From a checkpoint of a small mixture-of-experts model trained on Wikipedia.
Training: 763M tokens, 5143 steps.
Below are experts of layer 4 (counted from 0) of a mixture-of-experts language model. Rows are named router (the router's row for the expert), down (a neuron's output weights, with its number) and show model dimensions 0-255. Each number is 500 + 40 x the weight over its row's rms, rounded and kept within 0 to 999. Numbers have three digits each.
Before each expert's rows: a language model's description of what the expert responds to. This comes from a sample of Wikipedia text that the model never trained on.

# expert 43
Hyphens and dashes. Hyphens and en dashes inside dates, score ranges and compounds, such as 2014-04-05, state-acclaimed and sequence-specific, plus hyphen-letter pieces like -s and -c.
router:581516441579484511554499496480542480494560514433489481482547453484560500506537529513547436506529470461553569469523519540566505520485505509517514455453574541480481450505532501523567520502446474577523458462556513478529489471544517469522566433467545503452507499496415458501414486507465526512463516492522540455496500462500456485499465427529553439439474522488478578514515495450485478456454588433565511500534506426528503546571489504505472503523477533544410457471526594519606472496482470444543535440547522484518432490464476514522530548569435565570506486509431534465489518465543460529430525520519471505544515508496505402547451586478479461484470524445582462510448470485504538501439551471442536502495495448543519462517510502542451491561511486553550485444505449552555529500494505
down4:486479490486534465502453536474476482490539555493468484484566504420547465472508576512482554498452529517531510606480443492542553494565477509504526520522504512502514519448477580497516509469481585448456412483494528482480489508480530440494471502454497495455476462580535501495462496563500425467518466472500543497514544503506519509505476506441435473578600600461494499539488547516372569494488433477557514478493471529581498514450529479490498520482495477539450493530518509491478465510427545486411496493503545422524506544515519504461481519441536490478478532529487458510533573542495551541526512454510488421501510444407547542459485508498480503470426502491495527522508440479519505578528522492516483544442531530479549539519515672573496522460473485481563547496454437401513519524548477
down5:508549572477441517500606432487447487550494451510451497452514553479495573520600516534538478478482504522504486576481485520559517444521540499513572479469502420575552518470470564504435455506450567489509491567477514474519503500564445543507541444454438481478591652439529450458477522456516531412510484525522530529449498537517503513520498455497551514529444527554477515453488505498513512483503571506533490541458523545457480468512501545561486491468490469527452511540496417515523475477498465505509498492513503507447475495509530478483486468533477483453548448478460475427459494508563515485494497529477498385477511550547499455506387473478491459474577462490531544505534474509528499483512579509481554568472523449519568473506573473497527549495513570580454467478500477577515458515426457
down6:500524490482466579502497400500556482512521526496476457535490496556476461537517505512423527466509557496437522518453486442516506513484538489522466562393537467462513429495527521554502528527542556453477513575458477490527480450489459513482471459509460537545469465540527413564545459557480430511545489467526497459498495510543538519533599509525483556505507475482530494610544479545575513487574459548428455417542520509465459461375459504472445449485484496505525529475574563539538436462574506463490490442464585506570420489434581501502511553424475443498462498615471466469519539431434460503528494547493510498489502457528466585451458484510460483528459471561465469538516473482507531507531483505529508513482490524519475516442501539523494498488521506460536546456494491490480469531526493
down7:524457463500442482502477424515526481490508516456504477435542499493492519505529581416461421512519503474425475512428488494551458514469445448501490434489492469509423491513481511416492490463528502520506566516528476498457436426488498564461482495473482505523473468485496521502581511451455492583492496511437503502470480546585511451519450487486510449489534505506421553432496479515545495500505532457532568528490486513577411468559412549486492476397482457490544465516609484471521529506555522562478482495487457525447525567552468493495591517525472487501489610546552463475536532479574495540529522555494537543441463449547528438498468508504478479493449481486513498512484465562419539493449516551449472540430534536550422517474496576568536494591530495546445496519460524515491509480518518
down8:497457445466486516487427515515452422569488542531483519476502487486551564467556469450562492465558505481507513556489477586580568459548463505457580586524474487470533494511458563478483560465508606554530504468514530400442511545467504487518468482485480577538465469529494469492453485503554589461500441453479433437492494444526528546454512541395494444543477471457473476513479449504565504463518484503449504519539550480476591504461424550477578514488500515525514474460538500510521463457528480522555575524508536493424540499481515517587548486460504581494472530465488562537508590497443592507506573526548544488488548539527471486505503474504528492515554502501550458484509483512553587488532521524493503530543480537510500549491515448426490477453486477535505531500448488479505473458505430
down9:491481546469508492475540470473464432575452453517466468514569601514509488522549568465510491397544447523500429475476531527558490506457495503524513462526511530495483518544494537468531409480498520540477483551543447501515437501494479546476552498476507476459519420500461544413505522476575474424462441514522421471487491545455494460455458483609512512543474546511541525485471468465510482574461508480547510494412537509523496482485509472515515484483491516527475497602526455502414481474485597544465530468443449550490467503489495512507500576436504469466535455472480446516526472471491436488490450460491517543516516538507460376509475578493447570489500508516431459471494522477494454497442530470496475430539569441435436396499494508474548532497516503590491533526551520519545469528445472
down10:530447482528530444600590442543488512537420497459458601485509460547492499490564477522486465520453460477518522505489557467421423480503429480541530504492571500496527513561519521525550569500518526474482477507487519434528564480473519453541493434501522531427574503517582413484515503515509495370480551508530574510485484457474526489499519537460497538499493489577498557533514501464505529533487506497497470524482506535453596506521451441480547549483473487529511529417544490413556413462530487429488496479542417506546503486454501524524475473486505552465574519520528501432532482516520561465491557451455587529507566514433466476479526519497412516514490523531537512502509471534549497513555524529511550524440500575512528567493541484432518528562528517429516539500515485561537488550477508
down11:490604503568531499518573517505558530501504490451511508443535516492481480519464532479563501512507495525539528529468554444531508509509444477535482458432548527566583511497468472546539490515421564560503545441557459500474567487524462488485540457483516557502504454481483404509500476588567449504499482489452444575465463425527525488460527455501493468432508546542469525531461520515548545467499463516494525562536531524516540499553491395478432509502438488553508514483525440529446521501507488509520448481544471447432543459478560541559509544471581528544470507591545486530487495461600474573453522538504542455428444437437477462533509453448534541546433497453557456515500449465496556493467468502518503511492472475492497443467445455521524518495558422440483492513500434512543443529467515
down12:488380559488523587474490507461491469548479447555541444519526490546530514488505479590495471526504447503488450570429470520520518559479477551495519476505446453514431534530480471484533508465491522417479499533474495495524496493490521522514444491550485577508576545526513488462460517507522502459430461531493544489496489387476506593524514548472495482481485491479494525416452486488558572465479552492535543478485518570490489494463524519522539479508526479513505506565481464540568436491563490400464513533429457446535509422547524522507508537506433556547577460486486479519551525526545527473489470547514543444551463491452485472546557447495517522520548438514424486508491528470538556549512471528437566469524489535532493589510523609538563566480495525484470512516529470425510558408534447
down13:498539494500470485469487543486489553443517491509491572478602489461492545433517486486523429528481417380499556522488533518497481499546554508518499461480476503519480517538449485426531494536502539449458520506546431495528498521569520545538469566453481500460477565562535535482463565509460517464536489484466525453463480506454364506503457481455487513513507485476477496488568503481491562499448519483420545514455593437523512420551474469537573434536454408480510513505489547526505535508502413539471525476503384502484438484501447481481464490494471551511500499460452529524525515558490536501566500522473480509548469436417513502512485552563486508540538557515499527534386502553460482470481510545461484477502536471529520454500447436525578564470535501466448517552592492521487538471475553
down14:470389523493471424546505445470505551505523537566398510550477459491541469492441578505427490508454497498566477528543487477498507530484392494491493491490495482510510416502426476466566485481547502445490488528542486523520471432508511534511553527521533567467463471501500569546478558481549436487508562515503562465513486518506456478424522520518535518457482563467416557525543439535405446502455535477497537552443486466580488479481520471509522460503590488524555490513559561460458523520499480519439520402432507561576504508494475428483529505484527480537515470571466499552503482424571435444510498554511501496539482492497443520514456479503429523492517560454447520523510467523487543540488504472478550533508493486547482538490547535534455507563554463558463548518537494494466448459539413
down15:425511575480468516540472512479535550486540466543526511488489518483508498472463483521577525537565510522476545510519522476457461399534553526494494507506527480548563555489565555475554518550498509476523469465561424547466560599501498513551483446569549530450531532509524508515569507500494532584529439446537593528521432550502493499561491537420490531499499495513469467469557441480505481501434475494520524518540519478577530474455447532460502443532474587506508441537417520473474435495478492495525452469473540494456478492545542600492517477470472515525496527518501478492526639486405498513522490579480468548506496442490518525484468498464494483551477509481573509455440471541469484428486461502509500443559468526420492561456503526484480468468500434539429507433497528407450542468508523
down16:552452518566481426530541520547551431525497489446454512481534513509532430505448506541541515523388471552436463440394477457523532564472524588444455510500503513477521497470444518468523533523478447470513551490552521470475492530462567500448520542473462470523517525520567446486516476474476509509514511480461527510551516462533548496575506403500541534497573502466458433529437462504569457520458430432521463480457469511479530488515455447502443454456437475480470502442497497524473482506534487433535475397548534474521544450551552459489559467509526519554516538499468451551447479477515469494498562469501435486480536526518488517514536486535494519388461506439430522455472499535542536512460484458558396492537441532556522539539451543502499445539496458446485501464462510570473507564523496
down17:552446449500481470538415493492462505541457519493521442525488533463521496494375582473539593423440487476503501503495434536516467477436505564494500463424483513498505612536467543468583526542556479469518489502491463494432461558511523486544489516420470579502409477516500500464514526548499478461545491467553477495524511509473478527562488560503578506517461549479449545444488487448499449525480583520470497520534515487509512542459475602480482433458490569524435530567500568523510463477437490472536543527538481448475473503471592510500479524473514433531459500442591501523468452512504491552505473432425544546491500491455495490580414493477477472495542463523461489447451494494511510538493473419466478490568488489482493431456491530457495454541524488543562505482499421510497472475529497
down18:552546529469480453561459500480543466508416589482455500499485535560459495467453500462493524457455443538510477512410530475566440519468511521483494526443455491477498567470518507480438440462528529394506475476523585458532535550525477495545494538531575515470449466485473470483515505538500487478514584485444518468506491483511506544421480470538481506565460499451548537462562494450573540495485536501475551550547583451547490441538504519531537466566520547526527498574471502501570519522547551491460506461417524486440452510491512588524532407467461578465492515520538485459557521485511406468452555474513511478492489492500494511543554455445484523508509481529409453571466495571477448449541469522549509576578499482508477450484496521484479484573510555490430550515508543524574507501511484
down19:498540459437548419470551518521570529453478505443511516533531522595479546502522544556463415472493497455473507538483529462554447545494472534477596542499546550439456497461540426532470513512492512438569534525558544447507525506496527529517439486510533482520482473539491460556489517495511490538473525449531535583588483486519562494578517521522622473490434488549484558490487510534471496567550452534495424557392488551549538422510524499488430491501483466470488409517507515542448578487513464473491509538542467507526469475508478498489444526508484540501610508489550535488464485474477480553509498456489506510557504513567550536466480496548451497590568509545484525453492455518473490564535507520531485481527495502526509476529442465560527510508445497498593526531438483468563478507537416
down20:506496531480523514557515522468444412428513477517493495548510511618489493542474527505489571492460551488492494523475488511495493499493516441448506513478398525464432501475509537413503488523557486502539438478518506491499493570502493480519479490457539507452574527532496508465471525522525548561495498493446515472484502521480509556541502507536489494508570485488528549549527511433504490501443465487545522433491491543468528493550503461524534509607585517562524451507447502505482540529497498488455498550473560507509495492541502485532525558487593547618477427489423539500511475525509459498532574511538554442492480453493523427489522485523456494485605466462529525541512395470500483562555491527512556533471582477527437476480515460550532529509647487414514451497432511517537519377531505
down21:498454510467508464545560472499437492415559528538444571493500485516432463476447505476543529525574482475520506428502477468439492491494477529581495554503366460519439469514483484454513466474500513478449514467476478513448504428487499531456481549454579541463537458543540473475474517443487546554517482425447477497508516636500480521486406529483556461485463539467509459411475492498507467451482625479500537525488512456522465490522478495496499462485454444541539493487552477445521484481507489516545517465413581392461492530529483517545503513494478485500523521502461554539533532462557454516451516460476450511486547497509520506565436493542557481500436556524545566508505561528482513498543463499518412552481554567490471542510504491459578417451483567557487492510512513534525490463483508
down22:488469579477532522518467568530613509597444461468477477500543524464469479463531533553459450535506492422456487492426568511449554534490443464435510500513524573477532480529464537506461531446470453559555521500453490544484495462463466454424505453522508515575476484505469524487480474468523548424482487482495465427509473520577535525501499487459517486442495501516466476522489525518523441470462520456481530481523474503518487510505471496533497492436516512537493489489478503443449427556509501554549563596525536568470495526509466448502468523508472546419539495454527524513534506551554586518461552483509455519466564559551381448505510523432506438447517482494573456541488447439475485466621537505488542554527515539482540485476518536446502517528454496525451580549498515540419551556531506
down23:456532477535452481545526492407540533458473479496437514453521472521448497486487521551462554446581423546484520591497452529466499558476497494523526575533479459473486394435407504549485522495486464482516510464458474479438529487454479520498471438589462508532512437455414456533486492491490518477461456517608481472472531515483540521466472534518438497450535546466587495429458431562429488552562572536592486485440545466521528435513513520469531496584546512448521473560480480468479483507514502512475536559494507527535515506495514498496534462537542481521523505546500509487493442523529442513512502432544488552488502518500501474578546434486535483459511568621498604569456460520430522497506479522515530545474514493443513525495509531549555499508524506518519478472513479504533554497583492
down24:513520500525464421502517477465507504534515560484521437459479568520462483503401465412521531523539494555472527493485498478456497586450522492566547544426570485485515496476530517447510475540468471430464495459379468544497413477510496525488514498469435500503514512507459443514544492448473492522469465464518523498443524409461586536537490460431494451472542491544481488511486547500598449502512524521406477515517447494533459487512458515448536544500502517578508443529559467481543486483541525530471471480503450546481452468480476462490626505468533523533516423489464508536535433509545495504431541457508521471539492489489458523509567608437485548422559514533474537506476469469504430441441464493483479503533472511477456579455546487517494503577544461454447458436484503498550529523510557
down25:444491457505480492481524449479442542550550532569447532486456493567425486539466519494503538503425489567521516490544478471517580494493475459475509445546518516501542452560526505518521556512538430490582499511510539508504458475500507455500473563519457520493472593483552447448511536559465517523403497475563425461554570549470485580495477523485503446517447499537532484497493475606487521509484371568537453464527503473505476513523450514515524479470516551544472494597505537519455466441574401540520474482484538490497566493496434467479579548495481570539524457511426472592541519499506486547471518547400468529525518462536472502486452440530575451539487518518483527503461510568556542500418522562476487490482503496511490484552538481481482501477503451468485438463504543556490515486501515
down26:498510517578481498448465443485470509533510482527487442550551448564445543468443473510460536482550493569465466498499517517552520459461519513484470568487504510522464487438440520478497522543533480475334531498428503529526519527502586486482534456462493471505480420523515535475491539471485564528483493423541490536473558448550552456519461463482560498481533531440438493464487568499525483534434462475488485524499457537506438527520501407591473501400404513549475512501508476531505440580519454468512491450512387455498468476498494489517480507574499577492469523455550526485492444469558490483493522490496476501536455497470490538512487524507515452527477453407476582482480562494513468453518487529536494521521443563461511476517516473526430542494549424555569429514522524559528540529487564
down27:556487538523472512514489484513579540513514473508481483578570439466501476532441547540553434514526507465527509533507495532543488523442529493449485526506473457504518521500466538479457550492512484560526534503453465463512432470500464490559513543524501530560512497487578544534475491448472544527500500462565453555450566456585528514521484497458420495476452532500453504497461494523428441558513493580418491520526496425470430519506462514449526487584441509452497541513477548497434471430487480515490541527526495498495572512492482472446529575561572474495513459532480509567449422467500472473449555494466495531497481513493503490508508493397479426561622401490458517474484512428489449550534434503496478455478488488464492437478488477488596523518552454601475492415512555488508499489535428
down28:560487530431499509457469535511463507549580463511532550492438509572489508557504548528572477548465488478525560496526576529558539440420435481505519512457487522455537479419536527536522438529467505590523514488486459519562454416497544489477557534544472530505513532476522523532558525489520539517567488511447511477589480514556524600510469511402511530538427421433547494525518474497525540488523464496510482475572493545568576481538540436499488513480445487511485486522550480493524538452499507402503486461470494524490497530560502560521443522479486513483582470527540499585417504543465525534487471528503522471502544546468586523440580451494454499540523507534522487590501459474489461434472404528547491514535426507466533512531486478467529438524502544445507462445496466525516515468512493
down29:529491479504524439507477498486494508493475473487507527428496505488542450423464536514435445490540539443510473499538474511537527578553536526501507499522525469574535454511475532540575487529532545490467505510473542467533499403549525393529588511488513495499395477492436465470483497564485501472485527507430484538533497437533444487453481500507395536477528503521490458486488447454502452444551470547536521589444483467495476473542531536502609505483499448357532470499527528534482517464517502458536537509433480444463516552525504410451459490483468492554514462503490388435494559469479490514493507550513534528417436485434506543496523549493471506483497436528514500451483535490516465476455485504570402568546479428450439545460476497543490533495545505477523501478518426492492500481457557
down30:507527493604486597489470562504534487481475531510527480534460592554486404439489574506498591493519490553510594493499607497487485504468536435533516462452516500476508525426494464512523481497517501517481477590538553424557521511460532482526524512516510532457485448483445465458428469508541538500526486452432510429552530560443536517414493470526486483484505475550535492505475481464485511507456480458509462520494528502492497489544533502464500506451569499532472489482538535517605525463487549485494526496518537503476500521523524501523486477508497504481602483531555501430475570519589451464512527559494430479410538495497558458476574448459522508566533483565513533509507505506463548470481528529443488451538533444439478393493505509470427495506407478559570467502575442530517474506547498
down31:525546522520501571463463405561537568608509523530409528486500544443564575538534515500542535475470528573462534473490483488443542475526472507442505555475501514505544502534541482478509543492508490483532539506505557513547529490486490519524524531572469451520517452448496449460553483522572565471516452505508557494513472418535491495518477462491530460451491517519502470490435454501461473412527512466563522524475468478563510563448514503427492554449516375534487472462496443437533474471447518491387402471535478460484500485394431493450517445565436433442488428493505501428481518544547537481484483545525483500414564520456537485529519520487554472539491522531523479456535448556474506432460528519496458479474481479475468503507512500491529496461472448550551489441483465539471509488551502
down32:533518437559474478489492496522554518508485554535469554465449477553464494541490472462554442368520547438539544506449513529467381541538475518485479519576552554505480499485542501524466475443449484481512438514533516481488552469459413523499536538477491457487459485469535493392616508488534542557473557489535486466552488481507490564539476497521551548490538446492528507492445503545586478455523497482509483507451501466522461551547456536447536506471507441469522429526466565491517550524494519572504551493505499517436506523489499508539508513547525528469484507519463516501485517481537477471504588457459493459541522518492523580482518418526406470456494527467456534490561515491519436442420490463498489627492550439435551480507518514600445437490483479479510533465523522554471486520442477
down33:522435491463498558506488503508536523551542500478567441508420509551481527514440520466481486512585516497421449498483555476499494495508515525511547529490472505508524522509517551481436516564453553513533499480512578561556503521483520486485470488470445412560568618505524445529523423504553614484490534468509588512533469464537514488550491512534536540494467450532461480534491488531524543505543479460469480492461519489488528491507450519512523577502527440445452521460492547469535488477475484520437515534435456449482507532431441415447460515523520513591517524516482581440459436527418507473516499519446575530482450451557492530531474589468483443496500494514498572530497539443518565504515560476564504418519496498534515529483396486526462536477566423449519470461457445517544498475464482
down34:479518506520461507472479455500568517519535525521479472437514523522454450504515559414497471533485514516500466551399526485575465516533528460484510464421476536475489546478502573546481539464444514456609490484501525522436478421465475502520508424447514479527494365563434506461486489500543441425423494458537505514479465546536508542548479454519487459529553590480430496545465508455476524495436511533553505454517517489491472466539544440437513505454522510513502508525568462551492534487548500542537474480523432453510431491529515528451486521524493497481491486514519544486478399536486485573481487463574482552500500473445448473499537495438476467557469617470616493437457524570518455573496467469527491494562562467515469552540473524515543462501557447498486493511492495474477465438510502
down35:544502517435469514517558539529494446494557466443584543531486481507497468559510534544572566518544567490454542450537509444497463476536482470444528563438570434527508534456508479608527392526500563524530505483407476471474507528490524552509476483515486457539520484520537525405444450466566477536499468490547491470494528471544493533576518482471500544511438485470504591456508495499463551453511480532472458579430494588503527455529480507499536446468479542518522499496405557482562462447523499538470562560473527543604466524437548408510481500533477405479447484548490562505456520540530543559508431450534444473470530470477527491475508492543480518525515534486536449551475540557569516508506474493519518530509521577521500449531464519471498495474508547461476500522513541453489525476497537
down36:502546479515557500423502481477503471406501456507529446446472475535385531560535464551525473488503554488449504446477484439394462547550536461554533526569526483438504531476485481500526474523516534396542543525517477515497477502489470446533518512460439489523464546497469483514485540498497483539509478560491511494493510513530472448527524468475464522513554492470432483495475445495531539428572469497471554539513497490510482517518528472543444503515401491452479472442477490521501494497484528464585549520529457478509530512533528473519496448504472560503532506564486551487507569548511503534539489452536563521499544593470475502521520500589601469474515484493494538547466538548467384510494496468528469440438429577563452570463549505423556505562517557459441536559484469559565521491558428
down37:470536561468422495550483541453506442454483486530480555497487498545513521494566560481481509466515600544476545584489443557440503461463496520516556526539500528474413448499514550489513529458509508437462429527505471527560430497523544556460475552555515455473530433501493522501481457502525506564417496523506467510511527583582456513446485488504504499549430589528570503497477467531593564514514533452478488527490481453534457549476437524507499468516575479558474478471572439455549490592540545582560526485524469497516550463493462485442488424478504488420494539496429515477528425483502544549521544419532491481579545523503438464509559521500529441533535500537487513452510496554525496539443457478457570526533489557530493497516478551507471495456551510478525535556523470539500505497538538
down38:497452510492526501530476553454468521515516486535450496557475470436470499506489491493492563440506501616590522492555553499463540497500528523548505524547417482508508547542527477449519481442484560526575493504467508511468500568513530525429493541491572481489535520513480502537485510490450519481520512486489494468547386566472504559499613492423523536531524518626563514498533545536600510486549527550460555473472512513523566555544518486445485459493553558438493469427513482458527526527526515463516538467504427502549472449565480477469530523459561445569499517558519505525536462468522472473512525479525478447481477473426471464570449449500473508499480465431446486416550443502514529509469472601539525473506504492580467503473544467501525499397496476462451498485527559429469472531504511
down39:584477450511528486486546558448527511441564516473496483482485425475459534516478496536515473446502433502446458421492543448490512610525453488518494505465489467527423489469483540440512431492462508538517548537518534498545435462430444446543541462456529539449540514433421515580439531539534498450563479544465496477455414516560448538456495470536507494472488427477454463511503571520481476477536550545480508493487512451525508400486517432541477545534461460516469504470499472490519458494417516421522540506560517571530494516498513516494517437544547487503509480504560512465464418517512469505519522565515476480507493464532523510442462506520510501432489500495532569535498490506440484485549549550451471477390472502474564480532467512447622440543437548542493416488540524487469480514489500
down40:618516471472444544576468457505447492514533585461523511449525436543495488500538504427550532612569533538545463513509468525551480545504473420561522538491548465510508476428478406457480498566497443469499520476479453516505591457500530428406512491484473534481435521416436466543547476487523528554476505499527576499538462505490505531507513474515473525500570489550487484480503496510498468539476539523534486471533415507562533440468533538513454455487546499515477533507460502517433512472452500476567515481511529508422514541526501480512508539517512516474473466468545603488572554553544467484567444533518476532491544529476572552523496537563544466512520516522481505505460477542472550477528593524517496474483461454442504475492523480511453587550487601501489473453489481483488458436565446
down41:534487457530539514543539508568496481515484496572568520467523481426438486535496489559433512502490513474552577522478516483488539533578409423505467501528471458445538565429518459574511451465469548525461469478468527488497430530506497446400446540475471495488481507416490432540519525542543525557479524506524482510521520465518504538501495538542469553477465476520533466579578581513377503537562517546456516490511485422585529498548524494518465524559483482514498530455438514591501498524548539542536482514510585498506476528554410474514507504544456462553477542525448571484446469516510505533466457551468464514509524524475508542413505516526506492501551533492534453549536502480499526530483521476621517476524509446484503548456510501416446547484432536520561480539497438509491464480471534
down42:585470492517429514493507559495544488496517571533583510495520509513523503483519503522496515440505592465491502467430537409411530553463510545527507517493452467465498522484503568423484528460475551393527471493458510489511483538459548474407461452503510520499519508453517523533506433484445532528471555504432545455551554566567560468474516553496484471511554485452535460487444501463500499559510518600522540475512439563535520536518488470473454492480455545475483513582536519498547582517506551465461478496448381502556459497520564504548552528501459491497504519533510460455443499491497481554510492483522551491478561511491461478455544482488548523535517492495471480398518470502520468501450410452469583398516460483530521428490507386509526488448467461527506522526502470496502571512548485
down43:513504490466539492529522472541441495463482534456641541537480541483538452549536463481517518461547432570507477553527489466474472484487514529442487498500470489531497560518464482537584498515482512532454516471441529486496507506477467511498514567470532474444447531501512587476483475461525499565505451497448458584511501525550419562460462433495494550495527467454481439511458507457488496502548561513514479548540476524502455452453393494534556540479538531426475460490463432457430555464532498509509507557465520536529486451455510480508532486511449451481489528432524521518502479502422464496417606524450516437502539539505478424514499525475500468490548443551498572530560544503497516512549509525509541490513526571438514420527561493470551477358488466481497479538506397465530476454446507
down44:523486478538445504521489588526508556478527522452393437446536560469534533518489492595486486577445522547538539517440518468453549530476524437479451478443538522543505513465488498494411553506538518408543533478532470469503572517455555463499517501496511485501503537554547497481524488517468433538474405442516510443466457492502459467466514509543508582494482548522565542495505435510492556520539515479507470508512460513434522520528466427458552478444532513530512546503518453537500534561572538545460534513512525440510509492537518502527478434507454524540527507491510510536518429427457559527509500503545558492506540444510472474510518490464547458572452438569510463525528413512513564534512552463463458506594479446550480519474531546488532447493474392577496525474581549445490471482441461
down45:526520529489481474400541451517487522467458494530490493481471463512488505454550491539478505518479510558527559518475512530431480482457532529477552484464532537552454487507460567494557506461511562523508545518450507492535525549448490538478473537548557472530469508429425550466421528493447585503519489510494440432493511518560476504476463551511466470508464478430519507573500523462488438509503537554476500481562517600482535371460488440500531447462452489466492456437436511453575540454472464527496476590437504462502505513547462560483418511495443494453608519538488541501592562519487421471565494497436533535515504507505445519472541466521464537474529439542476440490491485478466488531543406466489504544496531456495555496489520427514517491557470451474448554439569513436500485503543536
down46:519521542516448457496523481510525495515514519472470443510390524497519467430475506492505503521530480484578496482460500570510492521440468406439576507473426632470473465444564461563520476486441474499407505457511540521511464474539491512454541498514511541463454509471552484498454429476447542541481535552491529460507548462475489534486511507555476484487570443526523521539513475536524522529503426447506466543516443539470588506544516511515528557429462485465586386470589498519441474529577534489523511530510497528453527445457464497471514530466500543495520460551502393445518489482494531453463446543507508509488531497518528503526584561509517447553480546526531424572468475524500496509385569498464508510427500545477474556485499494475452452528475529555527479469455485564520506467522496
down47:420510481558521481528513494489452447505569528502573487542428492472519543564512551467544497459515471500523498463518537492586467473496511522522474485534502464498549443426540524441517515500525483502462445586498473531486515483508515499576509485548523515555490513474547527419472559456450453498507491556444596438406549505519548529510521476498518502504492507544476480485521521510486474453528452515536500502470473530433469475533506511476444484525389480473502446528525447445491549498456482523480505396441470482478521480512529468510506484425602453541402429485456516491519456532572481510510464466516503495438466539479471523417538436484513551557539483566506429475490510484533510487428436558537480459478441494560500408483491553553551558474480599486516484533421501503507560521566557
down48:494598437512471549442470444540494450569466432474477524534536494483487470526457511481561513528531544472554574553518438475530516494546436431499449474477565550523526479502519487554447508490426503486444552508495470470528416444434508539481484548488480492469498501600487454399539475405473530469461473464490444482478508455457504389546516519586481548497446506500417520548544503527528516481505523430544514418473509504551512395469505515433539563537458519524529520534474476473509487453497503458529482522486528497468429511510497517495469505492486505491434428526473534488491557528493503549537490563430445553441431518494493462468504581403476550510459489519482504512435525501524516426399494503501520485542502533523500573488488488489504525531514482441509540489572505439519542491488522
down49:523398516546488443490503506482505417480423556538535475492492546489512411511530461442538460546462544512514553503489560531543587524485457484473531544420466496386531484479460519498476514469464575516456510446480504501492474533493483557469523479552504506519475461447536492490535511493448520515550500514457479504515557546469509502498574547469528519470487492494551565528434520418585494527463441557509431531508541528463525512498549454437572507496498531450536446476536441467496469506528557515455596575451499446496557431500540487462488467460487518479511474508510467468526514440583430490483464530521489472450486460508552477544548522556433432542561551511516432542494488541603533482551555472459553505484483453544468460491523470517502470531496546573528545519572492549539443457468466
down50:497497441464475453539489510531549499462506562515494478589465493534541495448476525515568553520518578540534514501476464500474526502515564571486448541589509489498446597429531542503525555501466422514484387555470503439582494471528502528557464568491588530521480522538564550553466435551459543478495444480498539479463531458498516516520465489521510574459476532489514494416523532537539512498526565452519467479500520526450449469463522548567493534427444497541544543531521514458421433428478476526474495567530512515451476489464530498450583500446574507510515451447405421488490518486527470462510551503500505436492530482393490444488452465521506568437507528483518486471518493518495518481528547506428579491549466492477521525483523521467482472518480495462514537508495481542415524480439502
down51:484542445539450482531557465507463477542468520478496565518501435522442539436560539518528538454481473499484533462554517535416436535511499539497482485518507524465487562524480452474491551502519524523481553569435534505466463501509439484501569466487500461530503532408552525484495522441465479463492571467515463493505459542530508457523530450462471486454509544483432511486475430497562555481496498410474534520514493507502535463478434498455547450600510541554507489500525427512439548500449520505506426439526434514480516492558471448516410554528460499492450432475464508511435532505539577509560554579478518522519434475546518466488459483491528505483448557463551517503396614447494451474565474537485487496498501461564523466568491523463528537533475462525504484430470517512531442484532379
down52:437473471490586469521524516552559501512507488533374510518470492512461451474499474504525485507479453497560529576477515478586522492485467534524526402456533507508570448543519575492541551531517514491527449471438511477499444497451515422477493489529503570504530473501501555474452477457547431504460528489423477495535520521475526520480640490439592507555498528459513436485470588468435471484468565484576514538533525498568573502475521558544500434549517554497559472504530547539475545504530478454459449442518540417527539473438489514494515506518501454492497475517459519504551443469505456487438491530445504443465479548508510498435436444473534524493510513432512508487442536499549528523490485486500515601541530474541564449485568524448458473525432530542524556497510541529513547467528469
down53:504520507408566458555406528563461483524545488516479473469479459474499479537476501445471553575560547451467514428442538504469496564460478510540467505472507441486537480525436479506407446552461487452551447515457535492482489462543486542550405534522480512552578503521490521422507526570524551519527460486520523454540512472534470498530571505454476473498465480545481529574546478488523487491547486478541461524472507523442484492514492510560496516527520588498499599498488493459462503477418412506540420547424537479532470469512444499443504479463542460539560608514468477451515550472429427448526518469472550506477514563539477505446500571499509499496517504524545453516525484484523459454501512534494528504507478496489489524524479619504448532477502572463533509447492401445501506507475584
down54:531432474493484514516482515446561484525574518517493531576530560554525507482498479477445500502531503474518479553492469501500572482457476560497495533494498496521553516477543470466463467545436481494518540561451488493473524486495473543528549526465447514491531475497514479595568484550473499545459575495529541505567460464501507438476478556472465437459480536556503434493521492559558443461507475470480507485478436493459429535520489474469402550526481555527500497528534485548547495476473522447523528525569510537493481503560570489566463519518475473501536493465543424461454570522472522516520517445462395443448459456546559529568553514481538554512471544501486501470518423545540520461465567476579524531559441466472450485479487441564442392504407451510468563502467396461466559516501455
down55:457484482515535512510477492332428541464501471580589507504529521534539521516480522457499536410528502485515467568425522454476473532438497508459485426547546481490483465478458488476527495556546495557508546502560491483578447501504518482458464515486536481531461479496522484500476545431516519483394428503431589426502455487550491463436534485514476440498570564487491474479523524545534476535478516560539466470410514529552472437521501501498494499489526534543476473440502531510519438551432514568506506536447475450521512526454481485460481499516470469559485481530521535406509529538471542471481456571489534467504593525541538549493499511486468463456560532509477508522386499564427469451536473502526563544522454465540454528487468491508502505494507493537543518523552534574423481520520460
down56:501589530534556522524539440528494508537466538513349488405532467452499528549543487498543495560500433590509519563530479456490441501498499493488458494496451513479548490505572476498467518605570396541481505472577458533472550526495488468411511445551524511442477495496492414403475428530489506451520519499454503433490513547519468446445420539584524524407461554502510514533497468479566478505527507446568540404493408501497540526531535452483471493475557447539482496502545534520485518517509505516459530509492485506495526486482478514541435466634534546525513479490426501526515492520577539562514511560492528469470508464537553475455512475526445533468492494408524530492480479478466526482511520477470511506507523456478488505525498471493553508509493461505496522478473537543522474524453484
down57:498543457459445477517555513507495495438524503554575484505507544578475481506575499479514444501502566470533511449475484567488459516449552531567471526415489502478486438507541554487462575501596545560460532493486531451471549522539519501541546442484565517487523550529499464466460546483547465526460515447489512430514545514539479526489474564422470423460503510501512562432463454567509492488534527569457473473458575568469558526505551423496478469469493488512483533480474509479439436466522451479517540482533516449473451507533521510525481541510479570451476548528517563526543487482588535470552493518524562592480627477551478529501525498485487560495457477462516564491492523574526529417541501530507546480488495441450519415520508525441486418536472535442444520513542499490536476478438519
down58:510474551517472548526446543472473499502505530513470465569525455461541480489557508484513558464520524487466458482449488517530529539522461467437493564464523451414509562503506501466492437503512535462496512506460554573499483490461406517529490459497470483533533459529463556555500535524430468464467487496517496499536507499560524452544529510609507536562559538486454533566499580530451575520472509497537453471470510562496500483539546473498514477453456521563488488550459500565469452481449543572506411499569465496525458503517508488579469436441452541453494434562546493458443547519464441518508511497539485489437521459584567536488566582536531518493500444491498487541497489576517567537497486531562544402557470573437554493495472542569460504474479437491494551472450545527519439551504450